{"d_model": 160, "lr": 0.0132, "batch_tokens": 65536}
Below are experts of layer 6 (counted from 0) of a mixture-of-experts language model. Rows are named router (the router's row for the expert), gate (a neuron's input weights, with its number), up (a neuron's input weights, with its number), down (a neuron's output weights, with its number) and show model dimensions 0-159. Each number is 50 + 15 x the weight over its row's rms, rounded and kept within 0 to 99.
Before each expert's rows: a language model's description of what the expert responds to. This comes from a sample of Wikipedia text that the model never trained on.

# expert 53
Plural suffixes and plural nouns after numerals or quantifiers, such as ers, ions, ations, as in two Copa América editions, six days.
router:68 75 71 39 29 75 53 70 43 72 62 35 51 48 80 48 27 61 67 50 44 33 31 64 52 47 55 76 47 57 48 50 62 41 77 57 42 37 35 62 68 76 57 82 51 42 66 32 30 31 26 72 44 20 48 71 35 29 42 41 47 46 38 33 08 58 34 59 53 31 35 47 48 49 47 72 22 78 61 50 78 31 25 52 57 10 62 60 56 51 36 49 33 41 55 46 35 51 57 34 63 48 48 59 42 50 78 50 51 41 48 45 39 52 53 80 24 40 55 59 58 69 44 63 60 44 70 71 46 59 52 57 40 54 62 56 58 46 54 61 46 64 46 27 26 43 42 42 34 27 54 77 48 51 46 41 75 26 57 38
gate0:44 53 43 76 48 55 36 51 74 63 55 56 33 59 57 88 42 53 56 49 18 53 58 10 56 34 48 20 64 55 51 29 53 52 50 50 56 66 47 48 31 46 66 58 19 54 79 13 34 55 68 54 61 71 64 79 64 66 72 45 18 78 54 29 38 74 51 60 58 31 61 53 45 30 59 72 56 55 33 20 45 21 52 72 53 54 19 55 39 52 54 41 31 47 39 34 60 53 32 35 87 39 45 67 52 55 49 38 76 39 67 28 73 41 42 18 48 54 72 57 66 52 39 58 35 54 33 33 45 57 50 45 64 40 46 42 59 37 59 46 63 60 40 47 51 52 54 37 58 56 53 71 63 22 49 38 46 44 67 51
up0:63 51 70 71 22 43 47 70 39 72 50 39 53 49 51 61 61 48 41 74 29 64 58 38 34 22 53 73 46 50 48 52 67 15 57 38 59 48 53 36 30 76 53 86 38 50 37 57 68 68 56 57 35 30 78 41 52 62 70 65 24 77 30 53 54 79 31 54 67 69 57 60 26 53 43 41 52 71 30 33 59 53 20 44 84 58 41 74 67 60 31 54 71 24 47 43 33 55 69 53 46 36 67 36 47 64 34 47 48 53 50 51 34 46 43 41 55 33 22 48 60 45 34 48 53 51 17 60 51 39 63 55 56 45 54 66 60 70 22 47 21 71 44 38 50 49 46 65 50 37 57 57 59 18 21 50 55 37 47 70
down0:47 41 44 40 47 30 69 43 36 50 66 75 63 50 70 45 26 49 60 62 54 33 76 42 25 64 22 32 48 58 34 47 72 57 60 59 35 47 34 47 25 24 35 15 56 33 49 26 55 57 40 41 38 18 78 33 44 52 61 45 49 45 47 39 38 80 66 44 38 62 62 60 29 50 78 67 57 52 49 41 37 32 63 58 47 55 46 51 66 45 57 75 35 39 50 56 48 31 38 72 60 28 49 61 38 35 47 25 39 34 59 34 49 68 41 45 33 10 22 45 46 52 45 44 39 63 28 36 57 29 68 40 72 29 53 66 37 35 89 44 45 27 51 47 65 76 48 33 51 44 61 51 51 33 47 74 15 46 62 55

# expert 48
Leading digits of sports scores, vote counts, ages and win–loss records, such as 4–2, 59,792, 13–0.
router:66 54 38 50 44 70 42 72 49 72 69 69 60 32 67 49 39 64 40 31 51 40 36 54 25 52 28 42 50 22 56 69 40 54 60 33 46 40 54 39 63 46 45 56 46 45 66 48 40 57 52 78 42 43 60 63 59 24 35 40 42 50 48 50 36 70 55 59 91 25 51 33 32 68 46 60 13 57 63 57 53 29 37 65 58 50 27 77 34 56 40 36 50 38 48 68 35 47 50 41 40 57 59 47 39 46 70 51 59 35 48 64 23 34 60 81 35 10 74 23 39 89 48 57 49 51 58 82 27 60 32 59 38 62 81 45 74 60 48 36 56 40 70 55 23 34 47 50 44 34 44 66 58 38 54 56 84 40 50 42
gate0:64 43 57 50 57 55 62 56 72 57 21 50 44 47 38 55 50 62 35 68 18 44 30 60 72 62 93 55 40 29 67 71 60 55 36 42 63 64 85 36 43 67 65 46 50 78 52 39 56 35 42 57 35 37 68 52 54 34 48 83 28 79 57 35 58 63 34 57 37 45 39 52 42 34 39 59 47 45 73 56 41 37 36 41 68 42 41 27 61 21 37 64 65 63 42 45 47 52 49 50 57 46 23 52 61 21 56 35 36 22 61 63 49 37 38 52 33 37 55 30 65 70 46 57 61 78 08 44 42 55 44 55 33 76 51 43 51 57 62 20 49 51 58 52 37 56 71 47 43 27 54 47 50 54 99 42 41 47 69 46
up0:53 59 83 40 69 68 59 55 69 50 51 58 42 36 57 81 45 76 45 70 64 39 55 74 50 46 56 48 52 63 53 25 71 53 55 66 75 35 58 43 66 35 41 62 29 63 71 76 29 33 46 42 45 53 76 48 44 55 50 77 35 77 77 52 61 45 25 53 32 48 54 44 55 07 67 30 32 47 32 40 61 39 51 43 58 29 43 39 72 36 67 70 32 37 64 72 53 30 43 80 52 71 68 42 49 35 32 30 53 41 50 49 46 64 65 51 63 64 30 39 25 54 69 39 45 63 48 41 67 63 49 38 37 50 62 24 44 57 29 51 66 20 49 41 43 62 35 11 42 30 51 45 45 57 56 43 40 36 18 43
down0:33 75 68 41 48 52 18 59 55 46 55 72 41 34 58 72 44 55 48 43 62 30 48 75 40 47 47 45 75 51 41 49 49 47 71 38 40 63 54 61 29 41 52 28 47 51 77 57 41 38 54 55 32 66 31 35 35 53 56 68 66 26 53 62 29 45 60 47 50 42 60 38 60 74 72 55 82 68 50 34 59 63 24 28 64 66 56 34 35 42 52 32 60 47 27 53 71 39 35 78 39 71 31 73 54 29 78 76 71 50 33 52 62 84 51 48 66 46 54 50 53 70 34 63 45 82 64 58 73 38 56 66 50 44 53 28 41 64 75 40 65 57 55 19 39 66 50 36 28 59 27 53 76 58 67 35 19 60 42 46

# expert 5
First digit of four-digit years and numbers, usually 2 or 3, after spaces, brackets or dashes, as in (2014), 2020, October 3.
router:54 49 43 47 61 81 46 67 43 83 47 47 46 39 46 43 50 71 48 50 41 44 56 52 24 53 42 44 57 46 33 31 56 47 61 55 76 27 61 67 43 46 51 85 37 54 73 54 59 59 65 84 69 33 63 82 57 20 50 47 23 52 43 40 36 49 45 60 64 39 36 33 33 70 37 66 24 49 44 50 47 29 27 62 48 45 46 57 38 60 48 49 64 48 51 52 56 77 40 57 52 55 72 13 51 59 82 34 71 18 41 51 32 50 87 52 45 41 46 50 48 73 63 46 15 44 38 56 30 46 57 81 62 73 62 58 56 43 61 41 41 35 50 32 39 40 56 73 62 23 61 56 59 51 51 62 86 48 77 28
gate0:43 61 44 30 47 46 80 56 55 72 70 56 35 45 38 53 50 99 33 31 38 46 70 55 39 40 38 80 73 36 58 31 62 34 44 52 40 53 23 33 48 44 39 64 72 53 32 65 47 44 46 46 68 41 40 54 32 46 62 50 47 38 27 35 34 22 53 61 96 53 46 30 78 63 74 57 47 41 52 59 59 32 52 60 51 72 32 51 37 42 39 47 44 39 70 70 56 51 56 55 30 63 47 53 65 15 25 35 51 50 45 56 68 69 53 61 41 46 65 23 37 52 31 53 42 26 56 64 73 43 61 55 37 21 59 54 42 58 24 61 55 55 38 54 51 64 53 79 35 68 46 86 44 45 48 16 70 54 66 49
up0:59 40 28 53 54 36 47 50 27 67 53 31 71 43 50 37 56 21 77 61 52 69 51 48 42 38 65 51 39 73 44 45 50 58 69 69 49 54 61 62 35 73 54 42 67 40 43 39 38 49 67 36 33 39 40 50 45 62 44 27 51 91 77 71 37 45 42 62 29 39 44 54 26 25 57 30 38 29 72 39 52 62 53 32 55 36 70 37 58 56 55 72 34 73 43 45 32 38 20 65 60 55 54 30 26 43 57 47 48 66 74 50 36 67 47 46 59 31 55 37 80 32 37 70 87 28 68 42 54 73 58 48 48 61 51 38 75 35 64 46 68 59 44 42 67 31 77 54 55 63 47 12 81 55 33 50 28 53 44 36
down0:50 38 57 51 56 46 76 62 70 66 69 43 51 61 59 39 43 61 26 52 47 45 50 51 40 60 42 39 61 44 47 73 54 57 47 32 52 45 42 36 39 46 60 74 60 62 47 57 36 65 52 44 57 45 22 31 45 00 37 18 49 54 50 48 53 53 26 44 68 33 72 75 86 62 50 57 37 37 24 41 46 37 74 82 34 32 56 42 40 72 84 54 48 30 63 55 53 28 57 45 41 68 71 49 55 34 19 50 34 60 36 51 39 59 56 40 41 50 16 79 54 41 38 65 66 41 64 49 44 60 49 76 64 36 20 42 49 58 44 70 85 67 44 35 51 37 46 60 52 44 90 67 46 32 31 43 74 59 54 42

# expert 39
Pipe separators and markdown divider rows in tables, especially after a number ending a cell in sports records and election results.
router:68 57 55 24 60 58 46 49 45 67 50 47 45 33 66 73 25 82 47 28 73 44 61 43 17 46 54 79 20 28 51 58 37 58 55 33 43 34 66 21 59 50 77 45 39 38 67 50 38 78 59 49 38 50 38 66 51 32 43 51 61 43 48 75 53 62 50 56 57 39 38 48 42 58 37 36 12 42 64 51 46 14 50 44 65 48 45 17 29 64 43 47 34 45 29 67 30 42 55 34 53 60 78 50 50 51 44 65 58 54 67 48 23 41 65 73 59 35 64 54 37 85 37 60 36 35 63 57 17 44 40 83 54 59 61 67 56 49 52 38 57 52 69 33 42 47 60 43 43 49 49 69 41 36 65 77 73 19 43 48
gate0:63 54 48 70 59 46 42 55 40 63 36 28 56 76 53 59 42 56 65 62 63 68 49 41 53 69 45 33 48 79 27 40 59 96 74 57 57 46 42 31 34 63 75 18 40 33 35 40 51 37 49 80 34 45 40 81 34 54 21 59 51 64 63 54 50 53 10 38 48 64 44 50 48 63 46 56 54 69 79 41 38 58 42 49 40 48 46 32 36 48 56 39 46 53 53 47 60 38 48 75 59 49 51 45 36 30 40 54 37 67 53 61 52 61 63 47 39 34 51 74 49 63 46 60 62 23 66 38 46 35 69 67 23 63 68 39 52 61 30 55 30 06 63 30 70 63 21 68 41 55 55 52 42 78 28 30 18 50 60 50
up0:60 65 40 29 65 57 50 56 36 51 75 35 52 54 48 49 66 53 63 51 52 42 60 33 53 45 65 09 55 62 61 78 55 54 57 74 54 17 44 42 50 81 67 47 62 52 34 33 47 44 52 42 69 54 38 26 39 61 44 35 69 40 50 80 47 66 33 58 73 59 65 62 73 47 34 65 21 59 47 44 43 66 50 17 60 59 32 49 32 36 49 58 34 73 35 61 42 47 61 47 34 47 67 24 54 89 36 36 74 33 73 64 20 50 25 56 43 65 33 67 52 44 43 67 23 36 16 52 35 45 60 59 42 54 51 34 50 50 28 51 50 49 39 71 38 27 37 69 34 73 63 49 43 48 25 71 65 67 46 69
down0:32 47 80 55 66 56 57 51 27 56 59 46 68 41 67 72 53 46 68 60 35 65 65 48 53 43 40 26 67 65 44 52 48 53 41 51 62 08 38 57 46 48 32 32 30 48 55 47 48 47 68 43 28 68 34 41 39 31 45 86 12 59 67 56 28 41 56 25 59 66 53 26 58 54 45 69 62 35 14 48 59 60 75 44 63 60 49 34 60 70 58 49 50 61 73 44 29 51 60 47 61 44 23 37 52 64 45 64 44 80 54 44 43 30 66 70 75 51 54 57 58 65 44 73 26 46 47 69 35 49 50 49 37 37 47 33 31 33 27 67 31 39 43 80 40 54 54 44 44 71 37 07 42 44 40 32 37 75 33 43

# expert 59
Last digit of years and other numbers following earlier digits, as in built in 1967, the 2021 Census, October 31.
router:56 63 52 40 44 64 61 84 63 66 53 71 62 26 58 62 43 62 44 53 43 49 45 62 22 47 47 52 57 30 34 61 51 50 72 44 29 34 62 43 41 68 72 49 54 47 67 44 45 44 29 72 63 39 27 57 68 33 33 55 38 51 31 31 61 56 51 51 64 35 66 44 28 74 54 40 19 44 68 41 41 36 33 69 68 33 52 48 16 53 49 51 65 49 49 92 48 37 43 65 35 50 79 15 34 56 47 40 49 29 55 65 60 58 39 74 48 52 31 46 58 61 63 89 22 60 54 54 35 75 26 75 20 61 60 49 66 55 61 57 43 25 58 25 53 41 46 28 56 42 36 74 31 57 79 48 46 59 49 37
gate0:33 49 52 37 74 48 60 59 45 45 40 78 43 50 60 72 43 56 40 43 39 66 58 83 37 54 77 33 30 39 20 46 52 50 57 59 33 49 38 70 54 64 71 29 49 41 50 66 26 70 47 59 62 28 30 38 45 35 35 40 64 52 50 68 50 49 50 40 36 51 45 32 32 45 25 64 29 65 58 47 40 39 45 49 81 73 44 42 39 60 36 45 65 79 51 63 47 60 62 87 54 57 65 44 31 57 47 52 56 40 83 63 70 46 59 52 23 81 29 56 66 81 58 61 52 44 42 69 74 46 36 48 54 46 51 36 53 26 48 34 15 25 58 44 43 62 43 51 11 48 82 45 67 58 29 57 32 44 57 21
up0:41 38 30 55 58 47 56 48 43 42 48 39 63 37 70 32 62 83 53 65 41 36 49 60 54 53 44 39 40 68 31 41 79 47 52 19 61 68 52 48 29 64 57 26 44 85 44 43 28 30 39 60 59 32 58 59 55 46 59 84 25 59 64 26 27 45 32 59 39 46 48 44 80 47 44 57 88 62 46 50 76 42 82 29 54 46 29 73 43 76 42 48 51 63 74 44 58 53 28 57 55 57 58 34 66 46 57 40 44 59 60 65 40 44 51 20 65 63 61 38 43 51 38 45 14 33 40 35 51 29 83 85 55 84 45 40 43 46 26 47 60 40 40 75 54 36 50 35 50 63 53 71 35 37 35 51 52 63 57 46
down0:06 85 75 59 75 49 33 21 66 61 40 27 47 53 59 35 43 53 50 61 62 44 44 64 58 21 37 54 65 46 72 50 40 64 47 53 75 41 55 59 62 45 67 72 56 57 42 42 47 52 54 69 43 61 51 65 37 38 45 30 44 48 63 60 19 62 36 51 66 48 67 54 32 50 41 41 25 31 45 58 40 43 20 61 39 59 46 43 60 67 33 30 44 21 31 79 48 44 89 50 45 42 46 48 27 51 45 46 50 31 55 41 39 57 48 47 41 68 66 53 20 45 52 32 75 47 79 52 34 27 51 75 43 32 42 34 25 38 49 44 56 54 62 09 28 57 54 75 32 52 64 80 57 51 63 49 56 64 64 34

# expert 62
Common nouns after the, a or a modifier, usually before of or punctuation, such as film, work, land, building, power.
router:49 60 59 47 55 62 44 62 52 61 53 47 42 40 60 43 50 43 71 37 64 33 39 61 37 27 23 56 33 48 54 41 66 67 84 41 52 45 82 31 79 78 50 43 64 63 69 46 35 53 34 71 52 53 57 75 48 22 46 45 28 79 28 44 23 67 49 48 43 49 56 34 42 61 58 51 32 48 59 69 35 33 72 65 47 27 60 60 44 53 10 18 54 25 47 77 56 40 62 41 42 65 55 37 46 70 55 43 71 41 38 33 41 55 54 64 38 23 46 67 57 48 04 73 38 49 70 64 43 58 29 48 33 51 64 45 60 63 60 43 33 64 55 30 45 56 51 29 58 31 52 71 17 54 68 50 81 43 52 45
gate0:32 48 32 46 85 63 87 73 57 95 36 27 52 34 39 75 78 53 38 75 57 36 48 62 60 56 47 54 40 46 44 53 56 18 44 66 54 63 34 56 29 39 50 78 46 76 39 47 37 47 55 35 44 57 70 46 58 28 28 23 59 42 60 49 48 25 80 52 40 48 54 40 35 29 46 57 50 69 54 49 49 18 56 60 43 45 68 64 60 38 60 52 18 39 38 44 43 52 26 19 61 65 47 79 50 30 54 17 66 44 52 39 26 69 65 39 54 54 37 62 51 34 39 12 37 64 77 58 63 54 43 66 54 37 54 40 45 66 47 44 64 66 59 54 69 57 57 62 45 44 44 36 46 41 73 62 39 43 61 51
up0:37 52 47 63 68 22 26 36 59 35 54 61 70 23 45 55 38 60 43 72 41 37 41 45 51 57 69 67 23 30 45 47 18 61 30 93 46 61 61 35 48 64 35 52 67 58 45 40 34 76 42 52 56 51 36 41 60 43 49 55 50 38 59 43 43 55 71 08 66 29 53 54 44 52 44 54 59 43 51 47 55 69 29 45 62 36 85 73 32 81 68 45 63 33 61 54 57 44 46 42 56 85 46 32 79 48 47 54 29 76 46 46 40 63 65 38 52 53 41 50 35 28 57 78 50 70 46 59 33 32 63 29 55 70 49 46 57 44 52 46 47 62 52 49 48 73 67 65 30 56 86 46 41 50 43 47 54 04 24 43
down0:41 48 53 41 26 61 44 52 18 43 27 44 56 46 30 67 41 41 29 56 33 71 53 44 47 57 27 36 42 39 58 47 72 68 51 50 44 16 56 43 28 48 43 65 44 39 45 36 58 48 68 67 63 60 29 29 57 81 91 41 88 71 51 50 63 72 40 47 38 65 40 45 39 68 48 40 36 93 74 58 58 52 76 51 76 19 57 40 64 36 31 47 46 77 52 45 61 65 76 57 36 52 24 37 38 67 47 53 39 31 63 59 58 42 49 60 68 28 61 43 53 37 50 55 30 39 65 50 37 32 61 39 49 58 59 67 55 51 46 48 44 45 36 84 45 36 39 27 44 37 82 53 64 39 78 47 47 49 75 62

# expert 35
Line-initial pipe, hyphen and bullet marks opening rows of wiki tables, infobox fields and bulleted lists, such as | Nellie, - • Total.
router:29 37 17 47 47 70 59 68 30 78 48 52 71 42 49 61 29 50 68 42 63 46 38 37 45 57 41 53 19 36 44 56 52 55 55 48 55 56 33 50 48 42 52 60 39 26 77 41 29 40 48 67 76 40 36 61 52 40 18 47 62 34 27 47 37 40 47 62 78 41 42 33 52 83 68 42 21 61 51 49 46 13 45 83 62 13 62 51 35 55 26 53 50 46 41 44 24 20 54 66 28 61 55 37 49 38 51 13 32 55 42 23 38 81 69 37 36 64 42 30 71 75 66 43 60 57 58 45 50 52 35 71 48 56 64 52 75 45 61 53 53 36 64 40 51 58 54 47 52 38 65 53 39 68 73 63 59 38 61 40
gate0:50 40 62 57 61 48 57 56 73 79 37 70 52 70 66 36 55 52 47 57 48 68 61 34 33 66 56 47 39 60 49 48 21 50 44 37 53 87 51 53 31 69 58 63 22 36 20 51 49 75 38 81 54 67 52 55 45 42 56 52 50 46 27 38 28 59 27 48 68 44 50 62 42 48 40 40 28 70 37 46 26 18 46 47 59 42 33 44 43 35 71 42 35 49 49 48 40 55 61 53 45 94 49 80 54 35 62 61 63 17 12 52 47 68 62 61 52 29 57 48 57 85 61 47 62 39 61 52 53 46 41 37 44 28 38 33 63 65 50 36 59 38 65 41 84 61 52 34 58 10 65 73 15 53 51 54 50 49 59 43
up0:28 54 60 71 52 32 78 46 45 61 41 78 62 59 47 53 69 51 55 57 35 49 74 33 27 44 60 46 72 58 50 71 34 41 51 29 56 50 63 52 60 73 84 54 36 52 43 57 53 73 28 69 57 73 27 34 61 55 50 50 39 64 40 20 26 70 28 62 49 65 47 68 50 69 49 41 44 75 43 26 41 32 33 43 63 68 29 38 56 60 80 58 33 60 33 61 44 69 43 50 35 79 44 81 53 25 58 71 51 09 10 40 33 52 62 50 51 28 48 49 41 67 49 17 61 45 68 41 67 49 61 38 52 44 37 40 43 61 54 43 41 42 55 36 64 44 59 56 48 24 68 62 29 48 37 56 37 67 37 31
down0:50 32 73 37 33 45 51 58 50 51 53 71 53 38 32 25 38 49 63 40 65 41 39 43 43 63 58 24 43 42 52 54 31 41 43 47 71 33 44 64 76 39 50 58 55 61 46 40 72 68 48 68 45 49 38 00 44 65 52 44 42 55 55 43 60 79 50 52 35 52 77 15 67 56 58 27 41 40 53 74 27 42 33 67 35 78 53 77 99 40 75 37 75 49 38 38 44 53 48 71 62 41 60 62 51 54 66 64 38 47 49 36 38 55 56 44 56 67 55 40 34 69 59 25 73 53 38 37 56 27 47 43 47 22 25 39 47 49 62 59 39 46 39 54 53 44 58 82 23 57 41 54 69 41 36 74 77 59 37 54

# expert 60
Capitalized nouns and word endings in award, organization and work titles, such as Arts, Racing, Film, Engineering, Editing.
router:58 51 55 47 38 70 58 60 60 56 47 63 54 36 56 58 31 41 49 39 43 44 44 50 52 37 32 38 62 39 31 64 58 75 82 42 46 49 37 52 75 74 51 49 61 56 71 46 37 50 30 58 77 57 54 61 63 36 20 54 34 53 23 41 19 63 58 60 51 23 43 51 42 73 53 52 33 43 45 43 35 29 53 40 50 22 52 51 40 16 30 35 33 68 61 64 55 40 47 39 48 74 73 60 45 47 73 52 52 34 41 47 35 54 58 44 45 30 60 49 83 60 25 50 15 68 65 64 40 59 20 63 39 81 48 46 50 73 54 50 23 55 69 25 18 38 66 41 39 16 44 77 36 40 65 57 84 40 43 60
gate0:85 43 50 28 48 59 54 36 58 46 38 64 65 67 27 30 34 52 40 47 39 58 68 36 39 50 35 40 39 71 41 60 59 53 68 35 45 31 69 45 43 54 40 42 42 61 37 55 69 49 38 67 79 70 49 42 53 15 50 22 35 65 63 47 34 46 46 53 41 36 59 50 55 49 44 64 63 46 38 41 47 34 39 40 54 30 62 30 46 52 22 66 77 82 61 28 41 51 73 34 42 34 62 57 61 15 65 76 64 53 21 24 64 40 58 57 29 32 44 42 70 50 54 58 76 09 54 48 52 79 31 46 65 37 59 38 62 66 48 67 56 69 48 49 68 60 23 70 55 51 31 53 46 64 57 43 51 55 84 84
up0:53 39 55 60 46 42 27 50 33 54 65 55 54 34 61 43 75 76 65 65 29 39 71 60 39 52 59 30 50 53 50 09 36 34 58 82 54 22 27 69 79 34 56 35 34 49 58 22 70 30 30 49 63 39 38 26 47 57 62 30 59 32 39 33 42 42 59 44 82 55 40 67 51 63 58 58 60 52 67 47 51 57 40 46 74 40 59 65 63 52 27 67 23 52 57 57 27 37 54 50 54 53 76 40 59 41 39 75 59 56 46 53 47 49 62 35 84 39 51 36 30 50 54 54 49 66 14 50 55 92 45 50 21 40 51 77 48 38 49 66 71 50 58 64 41 81 70 51 50 57 37 15 42 65 42 37 47 45 48 48
down0:48 46 53 56 38 52 56 87 40 64 63 25 49 32 63 29 45 49 39 92 47 43 39 67 68 45 64 48 58 36 73 36 41 63 39 53 29 63 49 61 71 55 44 38 34 61 61 43 53 48 66 48 43 28 76 47 38 38 28 59 49 48 25 43 42 45 61 39 41 67 67 68 71 57 19 54 69 46 73 59 10 49 60 54 55 42 50 87 65 76 57 24 48 55 70 45 72 44 44 38 84 51 79 49 45 32 59 46 44 23 43 66 27 37 42 67 39 73 38 50 45 59 59 40 36 69 52 48 34 47 47 41 41 63 64 43 33 59 46 64 52 27 30 29 68 69 58 86 60 67 44 12 52 40 43 50 52 53 61 49

# expert 36
Pipes, commas, parentheses and "and" after numbers in election result and statistics tables, plus Total and Nominated.
router:65 44 53 49 51 76 36 71 37 87 74 66 44 35 73 59 40 49 44 29 50 43 55 73 28 48 29 36 46 24 44 57 43 54 63 23 33 30 48 47 62 55 54 56 51 46 64 38 45 61 43 82 60 30 43 66 63 34 27 45 66 50 51 49 41 69 47 69 69 21 59 25 41 63 63 69 19 34 61 61 53 35 47 68 70 39 28 70 36 51 40 48 63 34 42 59 37 46 47 39 51 64 53 35 46 32 67 41 60 23 41 46 12 51 56 80 30 29 54 35 44 90 44 61 36 46 53 81 23 55 26 66 35 65 73 54 80 60 59 47 42 41 68 40 28 53 39 43 51 36 44 52 44 47 65 55 70 47 41 49
gate0:85 46 50 60 58 56 46 46 44 57 47 55 54 51 69 43 45 55 60 28 26 76 60 39 74 62 49 51 57 42 46 64 30 64 41 63 50 66 56 33 48 78 56 76 44 38 46 63 36 49 37 55 26 51 49 35 31 28 50 48 56 48 77 70 55 50 46 44 60 03 37 38 47 67 36 72 18 57 36 57 29 40 53 66 63 30 54 63 34 59 59 67 41 26 58 57 57 58 15 56 57 80 83 35 32 31 19 46 48 38 46 58 72 74 63 14 63 44 31 63 62 69 43 51 40 72 32 50 49 72 65 45 50 51 55 58 45 51 32 46 33 56 30 32 70 78 37 49 62 51 30 53 37 56 84 30 34 49 37 54
up0:55 44 36 57 47 61 54 34 32 66 20 60 48 42 27 57 63 56 50 73 57 46 48 73 72 52 50 65 48 50 24 46 22 47 67 46 61 54 49 52 30 41 55 54 60 54 52 58 32 41 73 52 56 47 46 66 12 45 47 49 63 40 47 49 43 33 64 75 73 85 98 77 33 46 51 49 45 35 47 49 75 53 36 30 17 44 45 52 58 33 56 43 61 49 42 35 50 74 67 52 46 39 23 57 37 46 54 43 68 24 39 59 25 43 59 86 48 54 36 58 59 61 61 54 65 11 54 52 47 25 43 45 67 47 67 26 62 41 68 50 54 62 42 31 50 15 89 48 47 60 48 21 43 63 36 70 41 68 52 51
down0:48 27 36 12 51 77 45 15 67 40 36 45 30 50 52 77 29 48 51 38 49 52 36 39 53 58 62 32 66 47 72 46 76 44 49 36 41 49 43 50 50 34 51 44 62 43 25 27 50 39 55 56 53 24 49 44 53 42 51 47 55 58 29 70 56 37 53 27 31 73 52 30 39 58 55 30 50 32 21 21 57 68 61 47 66 35 52 30 37 56 47 67 61 45 58 74 62 49 67 54 48 51 50 72 39 78 33 50 54 46 31 64 48 57 48 46 41 66 51 23 56 53 38 65 44 25 61 12 59 73 66 19 51 45 42 73 29 58 87 31 55 42 61 57 54 68 42 16 68 33 63 62 60 23 30 49 62 46 47 27

# expert 34
Digits in match scores and records like 0-4 and 23–10, plus competition words such as Cup, Championship, NCAA, Olympics.
router:73 43 43 41 71 70 50 62 36 63 50 78 68 34 45 71 48 62 43 33 43 64 47 54 42 49 55 55 48 31 50 50 43 62 55 43 38 32 44 50 83 46 55 57 53 39 61 75 50 35 57 70 74 51 40 69 79 37 26 52 32 61 36 40 49 53 54 63 67 37 41 59 21 89 56 59 31 65 61 47 49 31 28 77 62 19 60 36 31 43 27 40 55 50 57 83 53 36 40 73 54 50 64 39 38 35 75 59 56 18 51 67 48 49 39 68 59 22 39 50 65 48 62 63 23 68 42 44 39 73 53 88 40 70 61 63 54 67 56 38 32 60 56 43 42 36 37 37 51 14 57 72 47 57 89 42 47 50 38 43
gate0:64 75 40 46 59 37 63 70 47 76 65 19 89 36 85 51 45 35 53 63 55 67 47 48 32 70 33 56 47 54 29 68 45 64 58 57 60 38 61 37 75 56 42 40 38 50 56 59 25 33 57 36 42 39 57 56 43 43 11 49 44 29 37 51 46 57 29 27 58 31 83 43 80 47 51 39 56 24 63 53 39 42 46 75 18 31 64 46 36 49 51 42 55 46 52 72 54 25 42 46 58 44 40 43 35 59 46 57 89 55 61 70 35 60 48 49 44 50 28 70 48 52 73 67 49 85 40 82 35 51 63 43 50 81 57 64 32 57 55 51 55 60 21 68 39 59 39 30 55 32 54 44 39 52 48 35 53 42 30 37
up0:81 24 76 65 54 37 46 44 48 64 33 29 49 39 69 48 49 42 59 42 80 36 48 66 39 22 61 43 14 38 62 57 31 52 69 48 45 53 63 68 77 48 82 46 66 56 65 65 55 57 50 49 66 20 61 28 45 33 51 85 31 38 27 60 50 35 37 44 44 40 39 67 44 51 33 36 38 34 58 79 36 47 58 26 63 44 53 58 48 59 48 41 48 41 75 48 34 32 37 47 38 65 30 43 50 48 47 56 50 60 68 76 03 60 62 61 68 45 44 52 38 31 62 70 53 51 50 58 56 55 63 71 50 35 69 54 35 41 70 66 33 52 53 57 47 67 22 57 45 56 67 53 49 56 63 47 57 69 00 31
down0:68 33 30 50 70 69 37 46 52 14 25 63 67 59 34 65 53 55 46 68 36 34 51 47 41 43 59 59 61 37 53 45 36 41 39 88 44 51 43 59 75 60 59 73 22 76 63 47 29 53 55 56 62 43 38 28 49 51 39 14 38 50 76 45 71 60 51 56 37 44 60 53 47 42 30 50 58 56 80 31 53 37 47 33 62 53 52 65 32 74 51 69 80 76 68 58 39 75 57 22 58 84 34 40 45 78 56 29 65 62 43 54 44 63 78 33 60 53 49 57 45 45 83 75 46 33 48 64 45 80 42 57 45 42 61 39 64 57 26 49 64 55 43 64 39 60 43 38 41 72 45 44 88 61 45 32 41 52 54 41